config.toml
hidden_size = 512
d_expert = 48
routed_scale = 1.0
rope_fraction = 1.0
final_lr_fraction = 0.1
Below are experts of layer 7 (counted from 0) of a mixture-of-experts language model. Rows are named router (the router's row for the expert), down (a neuron's output weights, with its number) and show model dimensions 128-191. Each number is 128 + 32 x the weight over its row's rms, rounded and kept within 0 to 255. Numbers have three digits each.
After each expert's rows: "raises" lists some tokens whose logits its average output raises strongly, later layers aside; "comes before" lists some tokens at least twice as common just after its tokens as in all text. This comes from a sample of Wikipedia text that the model never trained on. Tokens count by the router's weight.

# expert 26
router:154120137108085142092107087083095175176137166126138116103148106062096169112087158150139130088154076140108103142143134177081092154067075103150138100068115104098106208128094118133090134139149105
down0:074104148091082182110147106125178104168108130173109092108086153115088085171192119135118123118168172125103107161153086155192149182166134166143115137124098130163063093148155124093161185166154133
down1:166079075042142116147112138108098130160158130107139145149156124155145141074151090175102081134210138125126136129105119111189162124117106129135182120131089151103064055127132199159140132126092094
down2:084090185188141108150082098109119158120093132107108134098195128117140111116115141161148138133110128128206129101165103129176152117137085084094006092145123127139119197076124131138090077216089129
down3:171103183109168159159093125140115130134150131190142111180126121130106148105110141173070134110059125156112123108064093089121152129122096128068159092091144138117153124146072169176133184171115158
down4:105150112156129141129144174152087136126229122117158143180098103091061138148129208107154141106152106141111196109132136119123133099133123115115154151152127128121134129144188176122141114115097154
down5:119103102139191113120163061122132085165062125140137150165148126117157127122190138109099153118107135130128086134108199206088118104105174133131110076081154116165111145148128081155131167135090179
down6:127109120151171135097115166119163094117158147121165148110153098122113117101208150117137074174147092155111153145100125121075149186148161119113099085166116100136104094165141131153115152100118100
down7:148131164075076109092153171156133147155104140151144131152140142125096139105097221116082135134113097099148118158180124152107108145163101119094122099061120176110119094165103132114112113126179127
down8:089122136110160139177156176123174116094148140116114124182068104167137088141082112148148098136187142146119154125164129080180062125111104132120128193096135235099103127155094146137158192092148083
down9:124106134112138128106148118113138121144179137099112156138110131131188160148147113156123154152095176124147096133157104179040098102149139136135106065078069159099157124132088133123113125191133135
down10:131128151120129094170130114151097096146123134139150117114106099216112165069064098116101062109143156120130130102159079138062180109166089190106129124148168174119139158100094071118090132108139118
down11:138173173081109168018156115122113148095148145089097138127128129166092100192128173123099094134141082089113151123163074105147114085169160091143167130132166160083160106166115163129195129170126101
down12:182098140140070096132188120167137116130135120153072122175124159168161072151096115184156172121173137066120144172154134071090137143123139118181071087117091114172128160109068175109115146109214130
down13:102117159128138102148102123144120129112087119175146190163111096140109176109081176153075100102141090031072142137184060124130144078120149146130158131125126077101080133125098191129185097121124116
down14:108093094183154162095120111095169072068169137139157124178088096128163118167142094123146184181137112111065066161122096108169176112145159114134133132142183097213119158149144077183084106138077137
down15:054085121127085126120139122081084138149105118120122177128135161138151105133138163166165142116158141103124147109130140151053123146127115144075133131072146160156142118122118145131130152149145129
down16:158163149166091164189134153144083105138084138110168164084137120142147079095137150144137079178130133117142131025069117175133041167113140120133095181099101128137074164144130116115149091179090190
down17:235157109101146126139053143086120123188127122150147131163111190110113150114128142149070153160147106106113156125159090138112123146132098175160155132126126135092169126184120125126075137085097119
down18:116128113091130153064133125090149057084137130107153135146115094107119133103137107088150126165117113117098112113086126107159125113200120092148132154183150191131079096095109157106104140068166136
down19:138182179111126095115064116089114182151075130088126136168098142157135113098105178160121164164134101099141137088100120102085115191121106066143181075164167153104109132118111170181126191189091110
down20:122152166102092102099134062152153145115134187116145179151135103158086093110113189145102103141114137165119105066134159125197094129145133087108061122083140114128111092086135125118164134162128120
down21:142160174107176083104138110104118091045156113160081107189153152071126134132127167103138080158082143123098160153145098093133140145115109091161181161184144162098090107149145107131209095144125068
down22:145098116103167156151104122116174176105058173130123109158113145133110153126148166105116137121163085134112180144153169110184085100159191074130121121150157099153139121116122162086095124088141162
raises: " In", " On", " The", " However", " There", " At"
comes before: " ", " The", "==", " In", " It", "0"

# expert 34
router:159102076072117125120177164151099081133135148175149183146152203118114094185174168176084120105130071127088115142106153161149146116112135086122097177099163140170100143100127143150168127147093099
down0:055176118148090088119105128086160095113097154179134118170129121096104155080097161131099124166157093201098126127071127108113130147099136132134088134121107093069116134193111179188137139089138113
down1:150118143188080052167151112122072151140165152167086134064132136135148103132141155085157116147134161136131109124126132114119107157073117119103150107178141128092077027082143087141137114117160192
down2:133130162080162166184143108091081142152130185081159144149178100102091101165108108134162096148064086056138136196032139106169122160158181206173150116093150081082145118122180115138113133099123136
down3:172114099105174154172153156119137170158093174155165140168101108146104102126117154124150128096133164088102226155081174134096151157113097170129140074144136096169116135143126087145153090131143107
down4:136144129115145103078143135177117072129124118141121099171121116074093164118119117194131128087176151106144112140162092125121159153127062147116099127143133120194112153185109142122110095104051117
down5:070158102117103105098113121129126166165123096096167109078107144084118103079116168102141153208099141053099131103158170138090089089159127103158097235153133094087109098119144083112067136126110081
down6:101089108168129099171116143098184171204149103106108158091133088137107095082171140118118070141067128142157141093138184137073170111066040191160133149119093104173086117061177125126117104164133095
down7:096111119125095092146156110132061150139116175128101118108148123126226101169175148089140171130209163159180089159128112106101122155090133071157084143141197123100136091126164109107152121150136142
down8:139072144094088119083148115087144075132145126115134134107141124109212176139076066125189156127139093123092134089151147112052090150109137126100144105089139082146117069110184101144142204091127166
down9:100166127173127153136133172119101111114060151159099097076131157138078109111121166075143175165079114137102108143115172143117140139134108084168138168139144151070140079142095100099195061140154142
down10:136116146115109090098145136126121104092112108146123166154137144137169136101146174142108083064124108123101166132100142104132124117079190142134143128079097208184126107147150112154090087174069079
down11:126153181115134105133061137089168111171155096120086174136114036122118137108142160167132134112115099151118159074090125112078103123142131128079155132127096116147103121172152156088144107160086145
down12:057094233153183092096145148090121105125114090132165144184143146079160092119144117156149119113078135137136181143161139108152108161108134204117111093109153117197089089128127095162111133132169155
down13:163084128097175157151101133147190113121186146185087189132161139132144107201142113155089178130157103127125107102145161121172124170068126177141152142147142079132159134155162155120107181140191066
down14:123152085098063123145150160079130128156163108103132111074065109093153167197171038088185145028144115116192123181156178081162189118196076140174109100132150130067118154075092159162171165081104122
down15:151165107111125080143177113129132155125118111161141091125107155154100188122123129113118108073167095131130187169056118183120088165112105126151117132133092133148149170089107096087178126149138165
down16:118212111149148133182124062150146128087084032126108205119148090149064165124133085181113109165089055100121167089128114126081132160117189146126173076114115128100143108135184123135158106150132160
down17:155043146115129088133180166171182131167135137154082168124136128082135145091127105121189086131125121146155151116165113096162124120112052131114120173188151111110118155107109114054142137123063142
down18:105109157141131115130101097051104128191088115126158156186127118141153097131088148187137140117167084109099156149190087123147168164172090104119092142152129089064083101068112145165176144113121070
down19:042230150146128186139136103163164134159080053155118135129113071213141142091083135135120134123132107122102121173119155177096077112156174130092142113135085095132100087109156130105126105188087121
down20:063063149146149156133118141148142111152144150123141109074130105090070098171109119121155120113053142186104098103132173154126120150122143113110147079151159112060100075109161107124093143187160124
down21:107141119154136145137122165095131173096081122118155129112139070127102133094148142181149112173109089148210131107111128082118122131107144145080196175084069157109057076124091122169148116134109133
down22:122075077138226111125088152124100095163150185142088125085129146055186126110148142114114127122145093132148140104125110116187112138148083079102112106075148124092132117096120101158133128090082145
raises: ",", " and", ".", ";", " in", " of"
comes before: " of", ",", " and", ".", " in", " to"

# expert 24
router:165113176085174114173058046157130121099166091114124150148114129135158120121062139149122120132095120141103131154154150130118151116105087116129090160153172130166155136095179141173153159137125156
down0:119169183131144112137109170111099149104110148132134158132122195142094080115176132079148142096176155129088105136094111146094207114109120157113098108099162154105151094192094170041076109144163161
down1:129073139053152136106133101131148153139139185097070117079088041123091134174073149105129102117209098110098136154138132105153137151125144126189136139142108114129191184117149133123137126122111138
down2:049148088122090096110177126119124174062124156108099165106096100124052083145133128123146103118134156125113137159119118082161138112113118181146109154127092110132092092145131093154151108102128143
down3:065172169117120095107230082128180061054123160138157129183099149156156177105110105132122100116167171131114173154104085099135128143145103137132117176122109137138152090071105181110138095123081112
down4:194124143139154111167130119131115133167137140135148109139099206067102183139081066153113127136046130108132096091134097136122195141141136146111134129142147089094119123202147164139110163064144149
down5:103100114116139137197107119161147150099143067139169156128037166150154179093114105151176125093110121134109101078102178134168045160150107079077103075100191111111127114158165115143181120192149094
down6:138078136126166081110103155028139089099117126101125174135167182154072124092121155126155084147136086163134156184133088099145149152115117119136156127123113097058095112142147155090105098120167171
down7:081094153105132129058189162101096176132142178111145159151121137186215128094131122156058097093125115124094151122119149159131126151102118111125167117103117149066141083134140165139072117082148108
down8:207140175066137138136123107141066078138083075188086112113104111104193137086151139157124131135230196106150155107148102128090110137189141158162102178107105138193096108144142095158127138153150128
down9:129111190139118124133146113152139166180101145154056145137056145147085162091109158139133115103136126110145101136148128153141130102121151122049153163138166167141097118146108055093123092167153148
down10:123156166167094114186082159038098146164087118173119088139160104082085148138153136142146092143135117112120110103135100156144163189114158130069142093104118113127152096109130170163130164099109178
down11:148151094174120136133134113135146085110163166140119125113114157138104082091120104114075100152118106146118159137150159137131195104150116147134172162136109090085117167073136167157080157140153101
down12:099083115066091143134072091151147180056100082130101168164169133156100118111098067125178122127123144122124130148063112159058127144063129131104106105102096158108143196092160164108069152185078134
down13:115143138105060123116131097172122122087141127138124117084097158150054147106125116117138153112154160089179091111100210164118122101152133166110148150120120135193138148114122128110159127157066119
down14:142150135106140117144131179116111132179144202120102079136070206078147067143087179080124102137124062166095144186143096131151158151132101134093099127139157136148160086128126109116119110137195167
down15:137163097133122141111108098096099120104067120135126113100078168160168165125070145087150122109102089099083153115091117144090124172096145089092126144105134121142117134155172129158090187097128133
down16:055195132131105076112099130113135103091155143200042114116142103122121177118167125134199162089146101117127154120164145151096155131156170123091105153107081104199142155128138148122147144147152127
down17:163081115101080069144095141121141176117084164099136070173135099093168182072130154155091134084112089140129119131160131155163140157171114086154069090130128071151103169170120147063166081119074160
down18:115104148184144112125144131147110158182125135152097135125088124140151134131085217116053153120128162084070143103149092135169183102141134124111127127158179210155112105111134152129144112111127132
down19:089132104095125146100121086094118103128145173107094117188075076157105041111134145155107178119099115142107116126125139116035116109128094089094102157136142138125164105103122155097172158100102129
down20:171115130110097158170156080145118125160200123068129122122162161143150085073107166123084145081139154120142129104185112181117118148180157118123162118088077043099069117117090095106115106116160125
down21:122141152111150127094104132146111071071157144126179068117164150144150109130147121101135100202090090103140117131179119184185136094177186136172177142184133087187145112146135156107101122111145115
down22:072072137190088137124162079140143048138132106130122094116100138088140103128153129147123128100137121154155103067146079185141149174112181160210125108171096110131194196115095129108131131083130147
raises: " In", " He", " She", " It", " However", " As"
comes before: " The", " He", "==", " In", "The", "In"

# expert 30
router:113149174087085097148165200165129104139121140156104116162126147129065119080136084090166099182163129143137188084131127117098133110172104142133151118160122179126072077115119105139203085136158140
down0:166131133154147099175160094142124190083112092114132133116068096108130130152161112138074126167069075121142072117116103150126123103072119088126082187140112124117105171077112136152163095111139147
down1:072160173162129176114167110161149117106187123110076095119167068111129065184128086110158120108143063099130132104116055151175133184126157172127149173107155105112154121134119131158111167160113169
down2:127100130148110102148165131164128158111066133130165065123077119104170139117151184070211148149115145126030137129113098076138140108166160137155186123133146117187124164150077147169144094124114095
down3:082144118116188115144106174058108112157138203152083123125154142140098127178129121111148180108127160176135154098105163154166100145048092115128121103121117107208094152108126094077080115168145160
down4:130141172094174126150102152142102141099107122141117144105124156114137103137133143185106206105167073146059158180133101161096155187118106104104143140113119155154188102186119146106134087120138074
down5:133067150149101111147085138144081112126166105086092156107104151116129143126150147097138158145153147127139089136143113176246128143145137066093112090097135153102163095124135144124113082038153138
down6:162103122107114191184116112101081209117162133119099081114175136099141177112111162056136159131170105127091167132183129122126095087111114161099169128132115096099131077097169183125133054175094145
down7:207109106128144131161074112143116124176118140126105149104116094095149144197143079111133145154133129114076103165178114120105151086158092157122162120151112124095161123139120127136122150168095126
down8:100166067115095119097123215142097094073152145115120086131107118093119083066100084129182092135184125124121150147091045178173101112112163124118168140129106113100107126158099104131134140121126099
down9:120161154098168129123077134127142112124172102113143153121165191084113112111125139141120104156079118105073180139072123104132180140145115134130145111182100112152083111130172156108108155119156203
down10:110084184134177141117144096141119107078105154115115140141123126110076139154144142126166146099092144156115067165103110084148124164098134142104151114076172120154103139110113096100109196142166110
down11:113076027085116131150063153136082174125084115135094095103124125147065146133097125134142154093080115205118121172140153115183093127144118147144111135119118099137166152106160103136093150220085082
down12:154074064077130120071101120163112118095058170125114137141182066108190128104167209120185135163171114150188061200143128196076171145076089147152102115169135050137163134172134144114129187168138129
down13:165082133110103161122157058128116075121189143120128110121108124148154125157172152175135125108139133114140096083146074126134152159133131172119125151132131148112097127151102134126118179191101099
down14:199120132135133080135141129097147138093162161123118097154160133095134113135145124054159124134100135094123163099103100161090163105164128099186184171064117141220120137094066162112138151135111109
down15:120084155112157156095197143136115066143158192092072146121123195133176155103095101061134193117155131114109127149140129118094164122103112188153177074103087120132178126122132120189197208121140147
down16:131104119085161157164139088163067203088152123091115120172088100117159059140117132110127090079118110151159176134104136124157174147163118139119129144141097112093151126106177082161151089093178139
down17:090146148156131106069176085114120117186086121186104085126152134130162107134121142094129142147157104077102140081112043105141066087076162117101141122107124090143122158062163137134089185176156100
down18:150158118110197123113110133095125109124131162171116148118141117100172114109149166133156173114064133181179125086089145151123079141123144139146122135118190165125160113165128067120135124138101189
down19:165141179146059145061143147176148117164068108181142138113164215163116130107160153136082162147216076142156135091143117178058076156145110175102083114072121164086162116115161146158082131168134146
down20:160137089113137048061079171149163120065115121133131141179127109081133147107129181172142075156111161110141140137145170176101085199102165127148099094108118179132089133093078093114118157169130165
down21:148159128085069165130159156134169097106111155132134104187097118107152110100176122098131143202147127081100143104174109146158120121070089115143111166154137177107122108136063130107119125131146105
down22:186101103129121138096146090120105140195135089128187144096128146118147149129152122104123127189121136181126075125109089062097101069121191111164109129096138135123190103165130131154147083119106090
raises: ",", " from", ".", " and", ".\n\n", " in"
comes before: " |", " in", ".", ",", " to", "\n"

# expert 10
router:113170070126115115083181182127103140097114137130234167154185068118085162124166154084109138089109096161148116096119149143114162068158086118122199190124071102147157147072136094147222076040107085
down0:109145138076184116162142191138117115098126110106144133187183165108086189128138143110129076138112157086137125154149168158148246114169103152171134124112105125138116177195123138100105098172146147
down1:118109101200116100105114110103087095121121166157143207114059143148181117147168092161104116108160153096162147102153098181124153148077110135153144129153171097090136150121110133088084101147120159
down2:089106132126148127133103113115185095104150086156163079164152124097083149124143151107120131150091099124103058083180131130091092127150142159151073075183108082078123129128122172125120058130139160
down3:165134118064092070154135127177170132158135167103148175166112143139158181141148098113143127109149138124136190114102170098073126161138165122083185143103108108108104112114120154114159147079108107
down4:165102111057127089125173120137146200140124116122118137155137124113144138088199134100131139102144135152156110160063117081032158076109077110100152140118098136087140142149118062105115156109073197
down5:156166119152118072159099102110126153134095118144112215182154071147136166178107096175124123148102152131117117148020120183128150114125079158113170132100068150102139130166136112102162108175136131
down6:152150168124123128181085116130139142107150126163130120184176141152109085161110100132158096110130116039134161183106108131074136114156166165125105124135123204084123098107124190091133112156132117
down7:110078156074140162104096130061149120127149110141153169139174141190159146139131088200097144139150158076190099108118145159131130084135117080117105130131098148079103107115175208172103199081163145
down8:121101113114180084132052132152124156138148045047148130147159120153097078166137123154143064087176120121099124093117118132161115057183139126073145086088107174103085184104109169172066172167060086
down9:087096118162174181114162052089165114186163161113144085181094077141131116132165116110111083109129098143168193191129179135091111137104094169133107131126144033165095171115182047155116192158083141
down10:190089125108097144136146105143167129144151154129105145154113110125114100152145170056130111078130105088130120136094123136147152151152135153131147128110121057166123166083092160136093088135169097
down11:192104122126087138144140162129088163097136095137101152111107146094098131138137104172142112123112122126082106162130135149129112088147176135123111114120134188059053139180134173131080120161154145
down12:185088056080065126130115156140151120141108103154113118092125157116164114095120099151088124107142104121087114097173145103059152136176098107138112180119095142099119102109073128082154120140122180
down13:105188155148131035128148145050101187100144080107153064171120098163149130120158102112086109104198146177081161100098103097119132115133092160063207214159100173165080151137144103184107089132105174
down14:122116091147107087122129096100169065163158107175151074120143185188121151154156135079097044083133112126149189090148160094131099150149148089178150156092138138105133149172098116155161127147121178
down15:098172119087141178139157144148181112147095100110128124101113113109174149124166106126148133117119136120154161164122140100072125163155148195119142145074093087153119134170149053125131047139074109
down16:085209126107133142244111126138116146128087115146117134127133113137037106129129152136093140152126099099078175121051095131083135090133139081156112131119106110134154136150092159161124123107126185
down17:081077133178145123070095123084145126176130097099119124147174148161094155147131122136077174095117171095132170132071094074122123064176169151120149139066127107143157126155161142088130141124110097
down18:107104114161111130118093170124143146084147136154120077120146129133100100113090152195127114148149073097080155139144084136112098073130109102131176125183141138123127129103140103091130076125109113
down19:087181137128094145098165141126160146098128157099117179165119154175060163114076156123143071142130095124161166114147133157114110100126115099155200063135106154144098147103104088080089113120132152
down20:129117106077167134124147132122114083101152142164098069114156115189190113164142145070038176085187074170176158123090149139077127148117140114087144113063139158154134141112168194054109138076116161
down21:125124098149109143097150091088140128106157146175160092064117104153173092136162121155124103131140123092067114101145150111120125125115109123147148199160169183139105183160136098102113120118106098
down22:142111111100133160121124158152154129180118170110148098123134121121093147089137102185120064120145149133170115120102149054117053142098166151089093210162138163181168173136128062109096120122100134
raises: "'", ",", ".", " and", " |", " ("
comes before: ",", " |", " (", "\n", " and", " in"

# expert 19
router:134180155171164151127128160160129185093107103203110165170118136143167107123074106145109080148121085124156170141114145112130088131089172126157106098095083102174087172161163155091057153144121115
down0:086137116187100111134192109160222161111094100105127116194157156093129136157075151118152075140132158098146169149131126113117109118112092128210100131139154179138133107132088120150160096131118141
down1:144147173101117129123121148123106157110117122083148043171157145131114091154141050109120104121101089125082130114134112143119139122150154091157126091210157173104134145134116133139154085175115089
down2:114118130143103142171150178123103117154120109112078190124100157124157132134128177146093097084197016148155130099150096073099113110170135125128131149089124150149035103136089196123134128134155118
down3:056119115172177188100133143169158122116140114091217151126080135083173170103174135120166128142177116138150123146184144076129110055057130168130145103170128087154164098131119150096153099162125135
down4:162145095138146073097108142116142143180118085164132107148166140099132131125115097150088155138086097094112125147143146079145099111144149102152151122118135168122131106153151161132126134147068129
down5:128165145148131073156100055167146110128120162136170124116120144090151130142093120166071102138065153120115114149149120129120179139075182149240062105086095137049114119129124166106152119105157138
down6:108075187124145097178152157173085131148167089070178123092112160110114131172148120147111154162140176120112133139064111205140162105133092078159083139122105124127112157168195200195076122126174144
down7:096115116093112178144089083124107146074122134088151140133183165094123092134204108126136190092134119140111143149129144105143080145165122150157141091138121115193097144147123126051154137124095127
down8:186109110149190053110205078136178171163100139101145111091136091076143115142133110101111109137139094131109152100101159060114126076150097117059148138140097077159143130085177127116145140113110131
down9:109136114091129081141132117134148125081122083139093147149108098172099109147155082201086078148124117136152125066136148118149119138093101105184111123161091143156052135138121108110158104101118071
down10:118158108132141091111124128182122136109119150127132151186140117149179144177145178181143162084112109168149095086122104146158152179095124149149142099148136133142135125134104090124047172098174138
down11:150166143088113154144147135131183123085129104172146124074135140116130097178089099180068086083106118165133128125077149203129106125153154084134091118068123125163059167134183128091117183111105118
down12:155138181191149113126100104138094104131137135091162118127104113083095163100100090117132087099106060108112132131146122144077118111132089165135109108174085114160124085153120116226140107111115108
down13:142123142133174097132143128080098155119175108101095176066142117239128147164172077181156184112129087079123143117109142129105116138059127169088128086076095188121134070131174073148168166137169104
down14:137139133142159155115118035153092160178103112141062119105133153142137068168104083140132126165043176121105130105181130128174150060080124196137169078093145110109114120172113126131116168137110141
down15:088113166058178149052133088121141074083169101124120110136161120114104136169132141154115133116132139133130161131189182093153162104138127183106121143117155087122131077189144112088139126172095100
down16:074109139128137109147151118044133105163095185166145133125121117143058109130140100119067122186154087137100128176087176130132116100134139118072149169134124121148146141129131130134131086143130109
down17:137115090094139191197085178149170117159127132130125166175125086145091160155120063146094116178208114082065090127109101149168079147181182171102106131116135137094074113096059116143115061106133109
down18:101115121153151067211172130107126103108119090085122120153169134175185115117167172176067128138104168146202048097137120110167138086130157058165141098150111131144106174138137144167118128098106195
down19:117098078124148109110138107101092103127081140088131166142179136096202127091125139121117133092127162082093096137141076090171100195098099126169145156083148133110088096204103112133143136166135149
down20:149071148173097132160142150081170129096144151110121126164113152111131128159123107133124114136135085124198135122084125123063141048122104097127157104087114117157118103154191134183148113157140127
down21:172105173103110083138163147083112106100112185118097089136135110077098179097161097154135097109208101143114115089124166165128120194163158108163104102186119153138107146085169128093173083100136103
down22:146126187147086130155122165127070196146127056096054143178176156165088133149146170080140106158129114137095160150150173170129113095211165138153092051104157165104133179115116149100120105096119127
raises: "1", "3", "2", "4", "14", "7"
comes before: "201", "200", "202", "199", "1", "198"

# expert 9
router:139114123162098169079131179111103115150127124122104129151154094151128129146097160099153124145184090122155175132119107109073115140113113129174163128158110113138090134108124103094110113181103155
down0:124141156106189080117158082126164169172128174088116139164187107125072141172152158083108124118113097217190075079165137093165077190112102127055137140097108133133130152139119100107125159052133125
down1:156160178147134122151087192157146120123123157143117144137142138160133133163155197120126132106109148094149088126138106128070101122127086090068123098100177082161130105163109110157173096113103077
down2:094177190088163153094158118112154105105145085125142124125151140160186086046127111152161170066054113114132177120077114106123161135053085200163190125191121123104106129120166221099133121114143118
down3:115111178181129103196200179073071132121161174133107129114108118112122176132171114061112121057090087101089192165122090107139151076155164097152187166152109069104147149187155106137160082181154117
down4:155099121103117174143159133163120173148135132100125083130105104087109122087130078130110149126083150146183131074148123087152064115111138127143173139153105149124133170148173114133100036110090166
down5:124160103134171090134096139170151142173130228161087172117197132150111103107177072165058116059106090133074149130134116156117115128148173106177139121140087120141107154155093137149126137164197158
down6:129134131078098158115102112140108124200150080199160137093109111146146061125148093169115101129099100144111059145100146172128082075140127174068157152186131127164149102067136092098151100132152179
down7:086070179072149086101177149104120187112158098121133150145060104140141123092096154167075079187151058098130127145107105086104193159118053108161093153182143174114149056155155111105166117062098118
down8:105162162167174153079160171143134082148127139136142106143111164112130123193115156130119077171134127114143114094226099127135135079118125124134099163156116151040093142184166110105131150124172110
down9:082120130170158158112066142052155114084126118136077072091178143190136090119084201149128169152115113101105137114157093155218066130123097144125089116098096107093098105122154142117171090164082131
down10:143130163150112116093081136139120201127092150100116167145108153161127138249131141095119185134137148176175164089173136147085136206107171099123131112096118122101170137157164148140065112120076136
down11:149136145131086110066152097149200157096149105115166208160092177105149154125193166139067096080143076175149138188166148157140089101153103143095176089128151130149067078189127169174101167127084137
down12:141123184096090139176111157180162136159119139200052082129119127087127068110134168156072063118073148140178177114176065144124080057108082117086141144094099110074168121121132114137090096102147103
down13:110186145111124078172082126187124099098131142189160077125202171185107095140144127122161143094108176113126152191114186141142092135118106151122122149092125117155202096127129108165164146112126107
down14:148087096111151165153102088106160117119120134090091120088130146178130122126134075142112202122136121104121159129146123107163128126122117115124122088105150146132080127188099124120150118125120163
down15:132092089074149107115079121106136140139132098130161123062216138103162144063153046148150118121161192079170161129085127109114096173100116062183156106134131139150104125124108139065182151133106188
down16:132138178157101136121133173141128112144187061128187087133115126110167095074152142121102134110178109129109081181142081164119146157155098122104094117125162115142135117133165147152125150145032154
down17:131096144152134132149153176113150176053048106105147131141127097164072148136135116084134133123177041155089133140158163157123088151092147084110147124097050173134125144067115112087155149111149125
down18:158098140082103119117129141129100112054102095149135157120068202119157139173111129140097099163129182116085112154105108141131137113129197124147098201144170172135147069172101184165117153152086182
down19:100187125156126192113154098104058155169124216150108162113160142112150157132183105161137129183152085141108141169175145084167146148089151144073117127139181132151084146095171125135088176115111142
down20:133083163149082180175114128156159071170182139121196145096178124166165163191177131112204131098107126104168119177202096114111116121133134125093118147079076062100157170114132145082153071106155156
down21:151148142124069140184141123102143104138122127195126124154106145153125100115124119133124175149156165111139167149143149143185108123119118099088122140162109122073190101130066116121054136196090154
down22:167183127208164142152136131099137123082121120142193120161140135123101119139130219131161152148175128107101162189129150115167082131108113113135053069142127120154108116110131182156176140149118084
raises: "2", "10", "0", "13", "3", "21"
comes before: "1", "0", "2", "3", "4", " |"

# expert 0
router:144110136155176082103133081132052109133147170150146159153135201100163162107127173133068121154110169150124168113176133060115157077129106076160111184154091117100110071157100105159134105123164154
down0:072160090151120139108079068109063144111136144145124121112164112141116115195154097118165165083136105174107115105121150079173110119129142117144058152138144098110160110117146114176108122159095109
down1:117062134131133112138072129187129072150169162118102143077128168102149124163153129109150109118132122118103087140161138160155162105136117173099065129117144139099131142154151111136129149062086162
down2:148113137140173183087056157094118095154155119149102108047094178154150118154142142058161073148133170137141114113156127081172092113151126105129141129080114103130151133140106146121044153141146105
down3:185117111143135170113122179113152063084111166132128138152112174127090134120153097156142177068123144163154176112188208144169106128131157114161107136168169095156146189148136184153124116074171171
down4:100066151085072074163104125101143106156103148143122131126143138110172132122154161164106157123109086105119172045131114112122120123148107069171100144090139160092125065136129159155145119131078123
down5:056055098091112110100166103112117071151149127075182119147160108120146142162108151084128085141105153166153134189124128068068165158137125145105121113104126093118135123135155133133104135134136092
down6:126158111085092155129169193103200145105137075054123100125147154166079115093161109166071180134134135189138125144071125085120095127169154123106078071106146151114100154096181119116096146133066162
down7:168102072128120195148080167204125125113088126133091127068143068221090135150097149116132195079154180107099161126131169069094155191137118127110105105080095151147181130131149137127091205145160055
down8:139054101112117169138175126213151071067136100163106184167123101078110114163170171135175048068100124101127174131114074098109162145158098113161138139137148122153149135101128088124158085083113144
down9:116089106151156168147129083122082164136185159110139141109127132114127107146161151127140097104156169098179163154122110111133148186142144219147127145158149086107104105108104113136109111108166159
down10:170147066120147138139159070154152190132125091110145139090138060150120154104106109169200111130103106123131169152141138153166157124118055159150066067101169140133120130156161154146154153174164114
down11:163097144132132128144184111147158118088134123150152132137081120177163121166092108183152139156113180143125117108100142125152092156070184153107130120111093149074126121176188160175144180112164187
down12:153092105118137157074140171098146101114163141133041120092104190124139105171156095099122126151148147190079112161136122096140102122146153121086165146107157163166083133111161103152112190121141173
down13:160062132107164163163141170197132165101163098148103143134152106075093036120161070140073122113075154126159078170136124084130211078069105151126133122154149148221199130140127124149137137154151195
down14:120094163105097102117123043151128063119168116100145149171120142164121136171142130149108119090144099080099060184163153079135146106115114124188115181168121125158191098192185200101126103116163120
down15:181140211106165134144174112147088165086099123149101098149116115146168109143127106151179137068141159088107147106159130115115199171116095074152102145223159130159181157127165139128156133157136153
down16:100149128161114124113128112093163095156098080139161165114128161110105088076101107170142113141111119129081064106129102118055153155122151109150103126071053122067128111134151104082155161142138102
down17:126108094167116122064115067090034118154121176062134136138167102105134114118100184103101174133172107111149114105143132131100141099081065162102089133098057085041129052128090208072156170127097097
down18:093070085154147137130097160111174127079130215143142105152085165107143137112122106111135084125091160198114116102159154091098145132136133140148082146130172139173094161125124102140206148132098130
down19:114148160126098091157085070100063138136126129154136118191141138091121149179084143171114181132174129153100120140146124123175132118169099144122071082108148170110187062127131158056124130103186152
down20:220126131102171142119167100075110118136128146138147114071161107080142112158186068127145179088127179140154089167102180174126137144170128121096091127138140081212124079127154179085135076120120163
down21:089202105166142082071124143124164159096122139126150115136106205135160123099190088090114157086137157103147075166154149146081109125131106156127135090125119159178196096129073097107144204151137162
down22:139108144158154144116097107165090147064106107076146166082128136120149114099112154101126158129075127090130107145089104153154170124130128097202183124087177069091173169108204129169099101150140111
raises: " on", " they", " that", " in", " with", ";"
comes before: " of", ",", ".", " in", " and", " to"